Below are experts of layer 10 (counted from 0) of a mixture-of-experts language model. Rows are named down (a neuron's output weights, with its number) and show model dimensions 192-255. Each number is 128 + 32 x the weight over its row's rms, rounded and kept within 0 to 255. Numbers have three digits each.
Before each expert's rows: a language model's description of what the expert responds to. This comes from a sample of Wikipedia text that the model never trained on.

# expert 3
It responds to: Table pipes, list dashes. Table cell pipes, heading equals signs and dashes opening list items after section headings, such as "== Species ==" then "- Naxidia".
down0:103097168101171154149075109131093107137164164078128098124134087144118116126074130126094091148153123126111141082119097076150115092159146161134128107149160197109161121112080101144125100167167090
down1:125160107139139055160135105114198111106189130142125178099111125149141088140158116159141092138089142140105109092131148088093146140123130067227150149102113121149182144159130094158117130126050131
down2:085127186148125114089078108168150136152160127188156165126104087092183130157125199084140034111185138070130106133110189163145093153131095157173153114162127097087156098108215140127134148127160161
down3:147153131142122121137139101135180140137159094118112158126100146144095172108080101093177183071133163134116139119187187093148126150183165068167146142104126174087125056131121162101124154105121162
down4:118123155136114098095127122121148111134130159176181129121104097158095114206163116157113122162135078150124156145120149126117096085183096133151092129127139090143114075128083147091157102087137094
down5:145133134091146080119107158082138092095080138144102069056051132097152111102173113038110116121122151144182130109130139145071149117110130132116172106103104135137123108071112134178133137141056110
down6:130141140111142122142100115217103149161218229111119139139141092149127121159168158110100113150109154132181199099152098136157100142137106160108100148106178157156124132094124153110119112150152130
down7:155152165124135113128083157138108176114141175115118104144080146083123124199096143121070172077163132142100090151133180111126165167164137102111059062111110179094123150130154092159149105168072082
down8:080156086196156188135154177082124113136159116121156159156104138129069207163152107108115116157082139174143117115064120135104120109094096170071116117156131149164128131182134111113158167119152111
down9:055172145138113141112157155149090105156110083122097144178116135136075122097162112069110087167128177157097116169065081090139129160110103138088150180186129151110151152113195116149141117171125142
down10:145095160124084128105165063186078173105110143117109123122147122079105099127139068122122143100138132102117158159104090110152122118181159152099196162121138104134143189119117054144058155113124170
down11:096092085111180181101145099072123085122134073156145129079194096120133150071102157136160152103067113135104184140102107057092165058132204118182056116159149229150079142095125094122126166152138122
down12:144146117097109167147090095183094180137154121169129119137095126191158133151160142089098177105087075166146139128088147125124132131096148145126136126113114085097146093183102035183124059127090130
down13:076133130102103137094078129159109145117110072085101162159136106134139066101173134139153132101130119095155119132133125110190137138174156141096144086119114090148105140148161127095051050111144070
down14:113066101151167134131176153095089128124131113146170168181194145233161088112085176107095129144129109106128173153117067161173149118130110134110106112146149148125137132190071078173165134147155199

# expert 6
It responds to: Proper-name pieces. Inner pieces of European and Asian surnames and place names, often after a capital letter, e.g. Mats-un-aga, Jäm-t-land, L-ö-wdin; also United States.
down0:139118101123099155091144152132088121125141229141098119171122167130157142036125184119118098123132088123128110148174164102131071101151145113150137162094132113159129137141148158116086180165082143
down1:067105170145143113127118120160121185174110065133153157119158146204131131101144134136136087107155152186083169083063121157120107104102152144073133151135095151130104102159153131122111084186155155
down2:126126112133171119148136083120128160113099150140150147136105115113175102129097166153164055150143185100186127113131097112138132119113135131052129100026140135127154161194098144148079136104152107
down3:152095079105162089139135172182119103148143130099133115164163156163106071134151121167126132171131043142169165121092186150137141077157135143134205030154153135189135086152132109173193058138101095
down4:141160106096125157185150104102173178125133192090104120154133170081131145149140136101159183112104118139184160137104127121146155111142106080160134152121142071127182127069096084168079114099104204
down5:148132106109079114147108109143087126133127106156107072152145108130113125132092127087146190153122095109106120194133071209167114192148147101169159097150161092157129131206125128122134113120149148
down6:119130053094133162144101142136110082196113177075107137142123087121116063079149146183171101094102133135123090139157120184172149107133139139149150132190141072124138162133133107161128089098190144
down7:130107134145079116152133091159132175132154205130183141089154152100137162125159160115148152101162108197135078076146123089104135134150125166140088086082137159134137113069126129131160127164117116
down8:192116149128077107067124136129147164145128098140161109138145097097158140101111103129113136144167127136119063115155108161100082097150131138102077147148136152188090110090088029138132088102175166
down9:092187216136167156114137210118214095120091218121110180162131143106121102147203081108151113153123149189201129137113160076153114144132075140124129086139115142115161065135103122135161136108085094
down10:146136148135147145162129114089075154145068070138076174100158154150120127147116163096176157178073104142129116143067146116115125089110179134138055109123166124064104074128133148116123124177102128
down11:173176169112158076106141118092132131159107141102173119070177149056136132121131133146141129161106127067100134098146121145120051121116061108150136125134073148209110143142059115080119085139092139
down12:149175108146121170171097108069090098154111069153160160135094091155090124092222105141143231114115090076158121138139124121171117111144122131156176112111119080125087098150125154137128154115084139
down13:139117097157090139146073186191105174173010141133118128140070109089105113100075105151091112180080121131164079096144123096154118135120189173171094124137162100158114148133101152128084129121172098
down14:127133119130128197131161156138129111117094181130134149105120119106142121151153099136088166133112143141109135117102144115052072124150094077149165144162144102136135130136179168106088221152129092

# expert 15
It responds to: Pronouns and quantifiers. Function words before a noun phrase, especially "both", "his", "her", "she", "all", "two", plus prepositions like "in", "for" and "after".
down0:130149133168095127115135231175135126124135120170106103151156080108099142084176098115120117119119120197134083096185152143134151089163084124124093103079106116108132144112114094063067094138184130
down1:131095168144090119115147110153118109138142158183148124110149165165139108141151176089105128103116163145127145170156122112109101193101159107177125123120098079197120110124108155080102166116137092
down2:155101144114155127124119065170144164160152102102140073056162111113077113106136129101119100122148096122192149126167092068160117152091116145145119166035086166085121107148134104178101155094071149
down3:102164112090087127118114143133125092090179099174141097109101094119169233113154138073171079157130087095164152141159088115120159133134151200098139081155136123122106124120105126138123118124129105
down4:107140121117129127075173115167149122081097147140083133116116053138093071132107158092181133100140140149115082168137185080167166104162116119104159065097134174108123096172231166128167132144130130
down5:126108167165120125182127181138138104084096096098107152099084129145051113147092149151093170103118174157134115089077180088152172134115132103058139131143149147112133157153168138096137119158130074
down6:141127077139097145145158103131146120120180149194105170069124138160133067162175198141133126124121126108182165144095145131105148141162116098112121133111089181143136129215115093131102068040117135
down7:159121161091112156136185123117108140126116182142110177105130118138081121151142141136165118187169165104119143126088116165111133137100181056144061145040051130099129110126196107168152157123101166
down8:167137100158170164095101079154161127145158087102100150126176117130172189196168181167182146194121153143110089130090078134145163106115147128119129122155166162129126143151100089117123164128077153
down9:136083136149146087142077164107178183177104184114129157101153127100123170148140156167140117144076123126107153135097150141117091079088147036147136126161129042122149107157143200184150127126094080
down10:088053117151134121128131121165114099200148143124098166130127090117121112111069114108072091109193106146203156182044124109117140099140084176079057087114123133158128133158130142208158123158136139
down11:165094156146175112184096147131168132156109145097134127202147098141125161118161105179107125128181107117103164110094113165085174132095196089127129137134131158125131100108130113122100109102135152
down12:116115136140174140107092164096111127127116164157108121085142160094144141180128088139105154111189171173129128126126159142165121109084158123140147115128125061181084125098136105134147133092127130
down13:127101078077226124154167118163144125150136122118104130156138129127116122140108129152131129125127117109118082135135190143127130176128141197099142120062144146085120116194083112171101106159111096
down14:129104079078115117098102098156104126090118126139172080155096152128139096144082109105160110142127108087111118102156134132164164127159123169108142155113123144088153136128148190091071162091125195

# expert 4
It responds to: Table and list punctuation. Table cell separators, closing parentheses after years in filmographies, semicolons, periods and section-ending line breaks, e.g. (1997), | 2013 |.
down0:143119059131217154182131143075167125094116116097141148139071160103112090114090062159097147127154125127108081150100138157162166045141151124137135147138109117180151197084076107139111089132075122
down1:119154108158135142168180104076143100138152141163153064079109109088047133118153061123097061136138118118129147111153153137083136126183130131104077069103122086133161128068171122093150051188050114
down2:123128074177138159135188069128123142110047096112139151117133128062113087137131190127073117103139147118069131122153127130111113092167198173131172112166093066123102154072138103133149112097054110
down3:148121118143174077126132123155116090147066146106066162118039101114134147128174113082127142150169135131151136087112112150133154121140108145077156107163102116123130134153112106193137128082130128
down4:173133167173141168173160160155108130150092102152072122117129189115081180177107177136129093186147144123186063123157138103138076107102143126141156167114157122138093177172086160103177133129091133
down5:138138136085125171147144132116142140098110177142118153141145154168134083171110090146138113073105109108108137138093163176159136164040069071109134078134204106172080168115158115099177143128104122
down6:152115146119174109117132106207131103086151188046096186163149152143115113131109098123168107101145089105073160184127101104113092091060098115135145136087081129084118142146175115154138154127091138
down7:096061120096141146167139102128171177131105125151106100121139071147077130135122153052164176160113131092157117059118129131150112130120129145131091129204146144097115088151136124152151137088113162
down8:134097116133165118121121169081102080068105047158124163080120123134131127105149090135131047079145115123136060083182126128149155146112158121150178137112133082109120158151125107130074151145132088
down9:105143176103107183143144201099131161109117143184073155138110142214156114103114110098051040101168198105131187162140112176169134094085078063122120170123135080132123095114046100106094109183154074
down10:122107125189153178138150109144115175131174106118059099146145089089111142182139104198076117138137121137171182141134133171098094126158137161093172058118088136139138174142037129075072095141166145
down11:123180116123154131082104110156098186198104180134142187166148167109122142142129128091127102116130095077082155138169142139106171104160148125135079123083093157124123099093108148157175110100091065
down12:097124099145154161105160164189100157144110140225179090103150095081127140137121115150127124112110157103121132081108036168139131119178166149098128162100140144132116118131069137180133138083127154
down13:207108094142141130138191093143132077113129155150070178150152148160110087162115129168155102106147068088124106117143124138122119136108126157136120162093092150129149146115101075188129127068137085
down14:114087111162124111121144104107136140102109107135150161130182105124079099132108172092153093138110131104136127104128137099157163128111108150108108156150181107131151141072088151170128098099086156

# expert 11
It responds to: Word endings, content nouns. Suffixes and final pieces of content words, such as Marchion-ess, cler-est-ory, typ-ical, down-town, plus nouns like election, daughter, Cup, and digits inside years.
down0:164179145189147068143077140173160138097131103143129147069118097174111091145160086104091060113071149118103149101107106146128101144129155104123075061157124151126090102098184148153093163143172173
down1:065055125172079129142141120149142121150149091141122088133149121192102107197103172160115099142119103099107161170109080108108093177072138116115144143118124157129131113102096084123078147142154141
down2:127115137137145156085154132171106126115092155136096144116115081121091158121171134106143125086155111180158102147100145147108194185139137098085159133141165073106181103103123092056112080147083154
down3:159168131079136179177095132168172135017071044100111121096086141154098101136129116060070148166195176134158144153167115158148132149058082126101137169130165093136126109113096104139131064140095078
down4:128140098106104187115157124134160161147179175161170147150174132072113092075151184142111119098102094104108072074164091171146102206117080152148111098150152129151144140093130125148186124166053113
down5:112058141106139160176163149083090140169182097139090135141149092130140124118122213107117040139101116132112123099133154097061135111109099135154142139109122135180110129132119131138127147091157067
down6:118125136126131103113166201116117077114143113154101128121147106162139133148123134144135151119084119140090143130137061138131095188147097127109173164120094111150140110127080103161121164084163088
down7:154095133123201155173135150088160147067134130135144122176130166191151148181148121051137151136160156130158121179144163065131144149130133105137103123144140167146054118102188099099152166135111161
down8:149098142099137140157095131127130161109126119096161113084151147075110104123085139119118156132103226133197104068076130119147151122131136095124191110082180094121086077155127097153122160179111139
down9:121069098153114068157124163151140133136136116143122173075072121117154121132086105115123125109173173155098094131101119103114095112107095142135184143098168086158131164151134144120175095095121115
down10:147099092129114105155131073138091125099140132077162163091139066144126133093159144085147144147139075092151121050094097159156160168187131093169153186076131127148130153149159163142051142149080083
down11:162109126165130124119125096120124151107094112109116085145122111148060124198160174144172158123090118082174148092181168116149179108179149084124130135159158115129138114170144136177122137102100106
down12:142123100102130170136159144166088111131102102165113121088137158109102086065156148122140146111116093144164112136146101110156138171161197120109123109102090156095154132151138152159135132114091107
down13:164157137161122161105089151142154149117107146128090122089141147139169152169128124129165155107116122105184149099078193126145124069098140134118188091133168110135098150084120147152195087151115116
down14:101128035147173066131115123125099121087132171164108160111115171184090162163132142172152108100173106121011105103085153165109109134121093162080101134115104172127168130127087158092153141061122186

# expert 2
It responds to: Name word pieces. Middle and final pieces of personal names, often non-English, in cast lists and sports tables, e.g. As-lam, Sal-am, Sarah; also short function words.
down0:130150107124160097155085173100162112114124113112163102112087091114104114117111110115113129123056133177116175162076168142136083110117131114161166079087147111104110141153145110170164124136129149
down1:154218101099173103145141116091093134167136100144183148141144123152138158092142176137135085152189180134124093190127125112104097124124084116148145173181109141102105108141147092146135146155126139
down2:155163119089130074110138141149117107093094160133161146082093117108078138158107150084104107143152152135144090192130102118161146183129057099110113160116092122111108073137155144054139081091083175
down3:175083166083153105129154099087126107153158118114156083148137163135075100116177063094143050090110092110154128100125186126157078111109134125081075139117110122137183075130174171096113134096104127
down4:106068097150122142147139118183125136156156152111128083145109124051109108136095182121123124135096146099092101125126151106140158058108106185144207149136097121118094160134114124104107186136162133
down5:078104180121186095096131137137162097096075129183127092146145069178132094106158193139110089158107115068152104136178097138138140124116079094116187148125185107161141103145133156060086170171202201
down6:153147105149125161117081110172156124127130101108111108180154142123069147111093143174210079062138183159171115088131101128107160125181068150098141149192032176143129085086123102115116074126118128
down7:157095127140137184144150184153137119154151186187086133022120164124134134156141142135095138205117108133106145189100148120175126102122108133119105116083118202159131080149149154183064147116090182
down8:181133128150116136089129130140125117116159143071086078118104067152134078123113136116132144081176110132171092180109136137138133149104114137147159128097103149125069138103148120126136170091066129
down9:102129080126140212107177168117168097108144088129105064143105123096135153188150114049122121154127080147156124133146125085141105059171120120125183089080141168128135112150101148119123170087131103
down10:121155097099057130142117107110159120100140132105098168174068081112151067147122123203131132085090152086117121135134053160149085154143074074152128073085155087117167111122138107151118111142113095
down11:106114107083149140141098141130112115157075206140160150114104148103154102087154140124110106147177159141118158171163070060098104100116158167114136114134133114141139082091163127137134062130152111
down12:134118171140085136113123139162171105193116120135129173071137138179084101135229172113107104145190146148098131084182084154139132107146027137127093137100112134113091101179119112164178108114148098
down13:093140082134115163086150123110195140143116152106143106121126164122136070148215113153143153185117077136143098116103059153145106080129130128173139120175128083086138154153085095159109127166146111
down14:182138185157121092129161143136104096115136119080086160179099103087091107101169105134078117135088147162105092092128129072124099149113117189119123157115083196140074171152133163124097184119085135

# expert 14
It responds to: Word-ending suffixes. Final pieces completing adjectives and nouns, such as -ation, -ment, -ing, -ical, e.g. bizar-re, protuber-ance, char-ming, public-eng-agement.
down0:159174147150129114111141143161148163107111135097099152122093082128176125166138185125181140097124100140174172119101149140092127134154070158139174119140163202079146141137144194157116122130132228
down1:175181096125173109115122167104107108154013141097128120139113176128199133114158135167132153176087202148092106171151129148119191146145152124111160125123130144137095146110151129091125144104165125
down2:135060130110151112085119132200140188109224101120167101126136149073129051139168135188128098050141131119176146157113128088137116155138141097164115117124143114121139130153118128184128153136113119
down3:115092120102112111149110116120102121123153123099106095150175053191078119104133222086109187143158072120145102154134098118133128112142138159093083133148118204140105120140092038191129136100161114
down4:156183068184096113160141120150135150091127141138125100131114108094112070101110131150084161144154144137052121135086087058108110155089085120134141100098136120058108084123135175168128115145084126
down5:132171117093127134189123143100118122151114125131126087168097148107103151110102143134121159158148092154122145144111159107149192120134123111121135081128163141044107135131229099112103078122075133
down6:115104122124182043127140145085189143140109146089142070132073155133144124127175138101138146094092181098100119092101118115141167162125187141128113161148213141135129091175086133085106136174134129
down7:118160130137126208108146121141161129139151171132142131152134115109134092138120128107117184083143114063161039120107143119140145099120146160118098130077224109158116153122101083095136117151157150
down8:093080174139148114116105106068149111089124117155166124141142102140141151161156185086131085156129134090137108143098214147108101143075105138167166072128151047092155121129092142081154162170095116
down9:110085111108091144122164153135145096116158199125091097159101177203147160143131119106103135144157053117141160155135119146137078078100162071108173063134175139123161109133114139159105169179092100
down10:117157084087114228205049166131107135109087113113173128162108178173083135158100144172168121099106121159103170090174162120115117160136132115151178144169125090132102110111176130182137153138132131
down11:114119057151173103130122153111133177127110115114139094137140105192169129178115118063181103117126123184103145151092133139156101102129130112142097161133137144109098115089091051094175137158125118
down12:108163105135130169143088109131108127122099144135098097125123086118147092140136114129144161170132115136143102148203121132123102115121111135160144117132101119139164100141120122125161102142058129
down13:176153133085141160169168093133110135162163133137172140073120108148141149113146111117110120099148113111143126162138148123089173131145166160128101149100148149132178084095176089103109140137128129
down14:088142147161140118119198139128174139129110098126110068124112106065099167154131165044148138179076093184110113080153150055133097086062081146093126161139142153093148104176052177099141120140067123

# expert 9
It responds to: Commas after noun phrases. Commas closing a noun phrase before an appositive or participle clause, such as "the capital, though" and "wrote to Jesus, asking", plus heading marks.
down0:121148149105164133105183145157118112132176137080105103082128141117157186120134132146154091181238057121088134103075133108066111155177135158147094082152144138175137086127178161158136159165121118
down1:105121164140183138139124122135115102143170107131137156139145184148125171148165138091170105078126138181126091158160123147078160143137054085142119142046177121133197116127141136183083104157163148
down2:163083146130115112123120158112194129161143141143114164141117117133156127135088077071109078099162121138150146106183175159091117131122071203144124130110169163154154077144120120119137076114127123
down3:096152114136140173103113087125125124147115094161156126151173183143076131098105072100184109159167111142131159158151113155151134112153116157069068152090152174109100178161140165157121181135128198
down4:103115200080113133087164119147127111096127128174113143106104130093108095155120151131110121149098055107063144100132096131075131134169175108121139103105079163094144148073137122139136138125105204
down5:053127130126118132188128154093163103076141158143137148078094102172073138168067144141154088162115179141096165111101159121103212100145110127177153075075108108119155109132161201132209154143112141
down6:046156094181151138136156114173140054145140130114137152117134113170122164157138113079154119118092076180103169158150127165103155140119120124075122116134122132069116090099140057113091184159136150
down7:106150157140112106192099102151144085095118080178105195156144140046113084067063134090108113134158160153115131107132164096157166165126142142067129156135116129188112081114084171131109074106078095
down8:189098075123092162164192072150057139116154183188066110136152127205123138125158143134181189099162123158156192145141176174138124107155117147121173128153142101124161110129061100107113176152206109
down9:140103165123107078148137141173167059184148139120144127115141126145151108200170138095151131116127166119115078152091144134124182097124076092105114155111118169208148126182136114133126132102163103
down10:093155160063114144142162123133148142150073053157114118085149106139123075097124169140167085173074116145189132128182082101139131170152072124179119119107177120100060121082102124143131143117117115
down11:154189162104137096079124183063146133089177150132159124098118127143125072152076166159122142154130186121074119131151115132090121111119113118123071135082075094093166133076146177148133110100121079
down12:104151144127086131132168135167089169108154168126070061140184094135124151164149142097156109163101128113131040179145111131108139126121115095133069096111167127101083132084164141152135135183106165
down13:092096113147153133069177148165172167132187156155134150147131088116136035202095087155145184152126119118085132164160084098121166134140130099109095098119136114067105151135130152130133144105085124
down14:169100096152197087090161132100144134156152179185120149132209165126176163124145109139151142095117123186151129085107130209110102189135112135147130112164142139099127104136161112108145118096154125

# expert 10
It responds to: Transliterated name pieces. Middle pieces of transliterated Indian, Slavic and Greek names and words, e.g. Janambh-um-i, Rad-ul-ski, Varv-ara; also City, County, West.
down0:138128169078148107118115142106130161187096111072117149092172120136130098163141142122068111093182124109119145104121164151133196140140102103132120122151149091087134127118127161086111102123137193
down1:113110156122179134134099103138210146173137163113144125121121148109107157132116085073196139131112074102073175170125182124100105145108140176113137128133166135167068136100133126110142131117071169
down2:091105089120094106175141147167048121147124057078098145134135064155140119157137158113148164071098125145119114155124146091131141109158134190121136210230092067132096104124115106113118129126113145
down3:113112098084134134113149069139113112122073069104086133144172169100101172109137146135121130141135135177083165092147091104145148109112100133135142084127153126145098118051173109170116091137176113
down4:062146106117138171076126106066190191114144106132129118109113094163129125150134126130126093134116113131180102130141093111073166158147099094157173138122089121102125127075087150135151100106068108
down5:119107112137156088157085109139124108153167146155132089151115141139139125152144066087060078103106085145195172137077068181114111146168081138149088065091153118079149107116180108139080086138089151
down6:159160072125082124170106132139194090126108144097140149119192157128111146080167110109118143126110046143157099199129101150127147135127122158190134126174133145144142093079097118101130112109142112
down7:174126122155116152134167195134111154082133162125041172110141125169164089139083105176078087123082092186122149106086108151184140134119092176101122098168127149171156177155088139156165168155133137
down8:124168159172199091120159121099177140102140104149139112119136120182127081091107099176082109095096101153132077130126144192103107146136175135171209129122127131124095147112151166136126081086149115
down9:122143117095099122186155226126091154135092106116172142101097112125114146106128090074159126161134108114056117150095131148203152118193095084105120153136093110139051085109167152129185110119183141
down10:147089164116152146127128132130155141169115108130154140092078109160135153170150112112090150127143198136076079161154185145142128106154177102149159111159135100166140082140145156165178151086166107
down11:090129159123122118125118121135153120119124139151172083124123138124143167136064094140164124102137122056120182130138143156136129124101159114162117131029102141105167129072117142136102126112135073
down12:102154151128152173088154135142115154167109162110162134121171160114158197123138146229166085133128148106148131121161148124117132140128146071123055101107120165097182168121082137193079172149117128
down13:132110119108148113139128110180107164095147121125032078158097102158124091128116086163141169091079113155106132108131071111135162119163107095106178091146138063106147146169171169094113124144102165
down14:180132150122161134081102072138102156180094173106152170093174093140091133129137179165161157137215092130127096131142140135128133094143182176078088073152118107139184244151109155094114076174115148

# expert 7
It responds to: Numbers and spaces before them. Digits, years and the space before a number, as in "about 95 mi", "from 1956 to 1957", "1994–1995", plus "%" and "°".
down0:118128143091146118169176170133109081081119162055154132128081082164108132167135127138152092050125126131093046098152081114145160097161134103158141141197168074158190146147105133159073139141119147
down1:150099184185106170137193172091143183134142091084131143178142139103109105153119136121085127071153159122126167108061117083131084174119114154071185148140135134042141116133053099129124142101110152
down2:168101151105132183110143119142108113155119143127068148125142145119110138113098115121133120151138123077122132152129116073124143080127087161094122161103112089131135147176160118095162104108088157
down3:102124145114044116139078094147125106151131139172131158133144177086114084181120085158159153136120085084136095170131145171190087100057111147114178189127175125115147112123136138174132144122203143
down4:159162124092124113145115144129118071091156144113117063167138180116121114172134085102158112143137168118109173128075118146116072110121067114168095078093095168135147121107171145117128156197120083
down5:091139095157138102136160124129097199157135165191140096119105184169173055209124145139120191162125226139128166095153128175164124195137129132111171095124131127106087180135164166124120168185159071
down6:183177146168150157149069112156159121127139113141091117123140105059134140138154150122095141186119066166146143163054163142114151131197233135083162074163112093115177135059186095110115083134187160
down7:100115058077138096135078162155117104126128073088091117140076102187093138068167124126145097100149128115103093144089102166119099152140087118138177138143190153115118147136090129183163132117119148
down8:075119143130171142130144132149130095110083148101120120092160089089080133116134192099096122112187124095123107139145059093155103113094079145103157133124152132167127073136112134116123115175155159
down9:124107065095143068151110088196115129101129132121136140090172200152077110137129214132120121124121078149125094145119119111064152188115145122184115088147134130151077110170135088149134122116092151
down10:079090103096123079150147114151119172090110158141137118125168132088096184218166176153076057099141134082161132159167125163104139127101141130081139057106130148148169181122138111137175170131111183
down11:070128175137114142116142095025129161093140198113095027093087100102161199155133114139146127092162136172112139093132051143140106097155111121174111105112123152163126158119069092127094130124141161
down12:090170168113094141091101065107134120077140147092099095127093153089127087167101162090150148129105139136173130139087073069209108132146182099176139115111128139201154130173111165166109165184122102
down13:130155138153133148153127109155144151184101139108094112148182106112090098143103152104133077175188116104115164131158067153126194122110065150114141197171189083082152140179143107145154176251116143
down14:126154090150141163083151172113166159133162073173133142080157102138119114130134127150159080186094118126141198183215121122099165104134125113138050128096144122122163183086168143133141111143098130

# expert 1
It responds to: Mid-word consonant fragments. Single letters and short pieces that begin or sit inside words, mostly names and rare terms, such as ob-l-ong, neg-l-igence, Chern-ykh, plus " and".
down0:116124157133082132159166148151112125154109176155088141112124142115100154201102103090137160111140118083133177133192066195133085132172096150144123122145111126130203150126082092065154124148145187
down1:105201105114090078153191058157146126067164099155109167124166119196107194109116140187097128199108181103142140148106145137130108138083128082158136093091146132165095156142124142108133183105076151
down2:093138133114143098151178170146066125164130143175118082148122100165079175143128121105111121139117113129158130118152162113136132095074161124130114199167101161101163129135159113118079190142141135
down3:082098111137137164101118125106142100107171133159113088197112095145130067143128119126112149084134143164124069138118132123132149160150172124166177113097152190180135146187087122144105085123144135
down4:121191137129147078145145172145057124137092170124136136139133111099131141107115110104143180086107138090160065108138123127168146182113174119166135093079162104111105150139137136162106114065136144
down5:105103093073166142125095167146197176127112153183127166162116152076103162133156160082131117139185173143218153136155206142142106169130152095142165111140112140070120133157158063124167143092099108
down6:157221139162160136138119090131098154175159222173100153128193147105076126147129121101086142175101143151084119209109198123119113141144116134117105140158105100178099112132213110173093112124130147
down7:171147155078156130075121081166097102149170133093109121128164152136068114158115150117121128146066088128185169121133091083128144101213078131185140116145114113140065091131131073117156167069112144
down8:102138088107095107095122148153147103129111079092118154151153137115081132093109142111166125118114173156108115121060135116111076167102121173093126100118126110111146087102123064163093081160095190
down9:075119163108217090102128149118185117177067076129117155160117183142138150082123152100074114129174129114125103114086145077133154129116172144123090074090145142134128115090136085188151162133119135
down10:082121092095106107098081143096108124141129061113135125154115146143112125129126105111078128150095150093147166079113123094174121166172075095165162127165097091097164112150141092091181062122116171
down11:127166170144153135128139119078132134156152106143134130126130110120070150121180165099183132102125138099140138144134150126152205155116074155111168157144134153094098151214168128141181135056155166
down12:092151113133118095120172067118097197142194157122081085144096146190113139169161139130139128119125148137116125111144135148136126146119107075157126131112152161143112117166207115188177117083126116
down13:109134075093137175118130120089207134107133210142146154120149135120107145120134188111102100111091119187067127099146102058104120096114096131104125136139149153167206111113094167153173128172140076
down14:107119169178119145104120145136171118122138133120162090150076093140065149111107119155168095147123171079149102104137085168029137138093106170121101110115119081163150162119179147161098100161080081

# expert 8
It responds to: Capitalized name starters. Words and pieces after the, of or capital N that begin proper names, e.g. New, National, North, N-intend-o, N-ung-ali.
down0:141135148191190100174119103083068108132115142160155151139132141173140129125142132156107130107098145165141095147159158183136153082167108186127106081172134087101144138128170154111125159144191104
down1:203089121141118121139099129126082104164137067163122139130139117195113108207132142130094140117156147100139158226168123141109117053150171121115160090074150106111121091112139106148113060129097143
down2:119139089096082134179116141155136111155103073114109081168176101103122153148172119162160154186121134140123161122109119073172080125110162119106121135170162144155179123125079127123102135145114153
down3:144110100156147122117129078165100148110155108174077134201114089178113118172137120162151181128127113101140178116141173169127172161112165176200131119118155155128147115106126132153145113125104113
down4:144198155109153072147163074117134136109087077109145102145146090142189070130079116059138178101060149126135074138140149117156108157138138064163139101104112150027125121153118162135052154063126131
down5:171111170127112127196136115180155199083122156147113185081122163154175127113172096087076129122165069116097154147150198118099100149133152078129112150160106128122122166105140115108089088082129142
down6:085115182132139134088109157121123138171125104120095122113160113063124166140175112084140117173163147141126161127110082140138131162129132061147069102125169120156137181099161122144067085150117180
down7:089079170149180133158188203110109129177110229129122163118169158097124137178076124121147103131114177144146141187129122088172152075096085138113135115124176136100079174113132071156152095160158175
down8:160097113174177134102144093214155110087165136172114165159202146077113115086151150135121090098209168126163117099131053110096106120175174107084126134087120163124147137147123140143112117113101134
down9:106114073173130117116181149190122114164139150136163112193138142104156135172085170180095100206158120117131207186139146136169158146095117065106166112155177088156134090161079135155121152091120119
down10:140107196095175127125154154134147165110031127110115108086116072103118193172139144138110153103128113124150107165072115124112141111116164148114089082136109130171152073155136081129130051133144198
down11:092119095144182123171110055181144119084077101136086093121134111015122105128136113112042118126127103126134095168179135107170104137155120115128092176135166136074140077163176065131119133124138115
down12:117137079118101183168123131115157142099120136092145163130101164071057114164138158140152101098091111119091197135126163077089169123097124131138132131162136101121112148112143150151192149100105111
down13:175105142188140176083120144097164122143182130099120113120172167138109133204158085114153137145111136116118131094155101110156103144114053143130153083109154100105237129101155145161154142177170118
down14:086075089088099105168048120146113124158135156145146108086146155137081182122184140125131101148142145091171186123129065141075158108154131099127071093162131116114098137127146088142118095101106167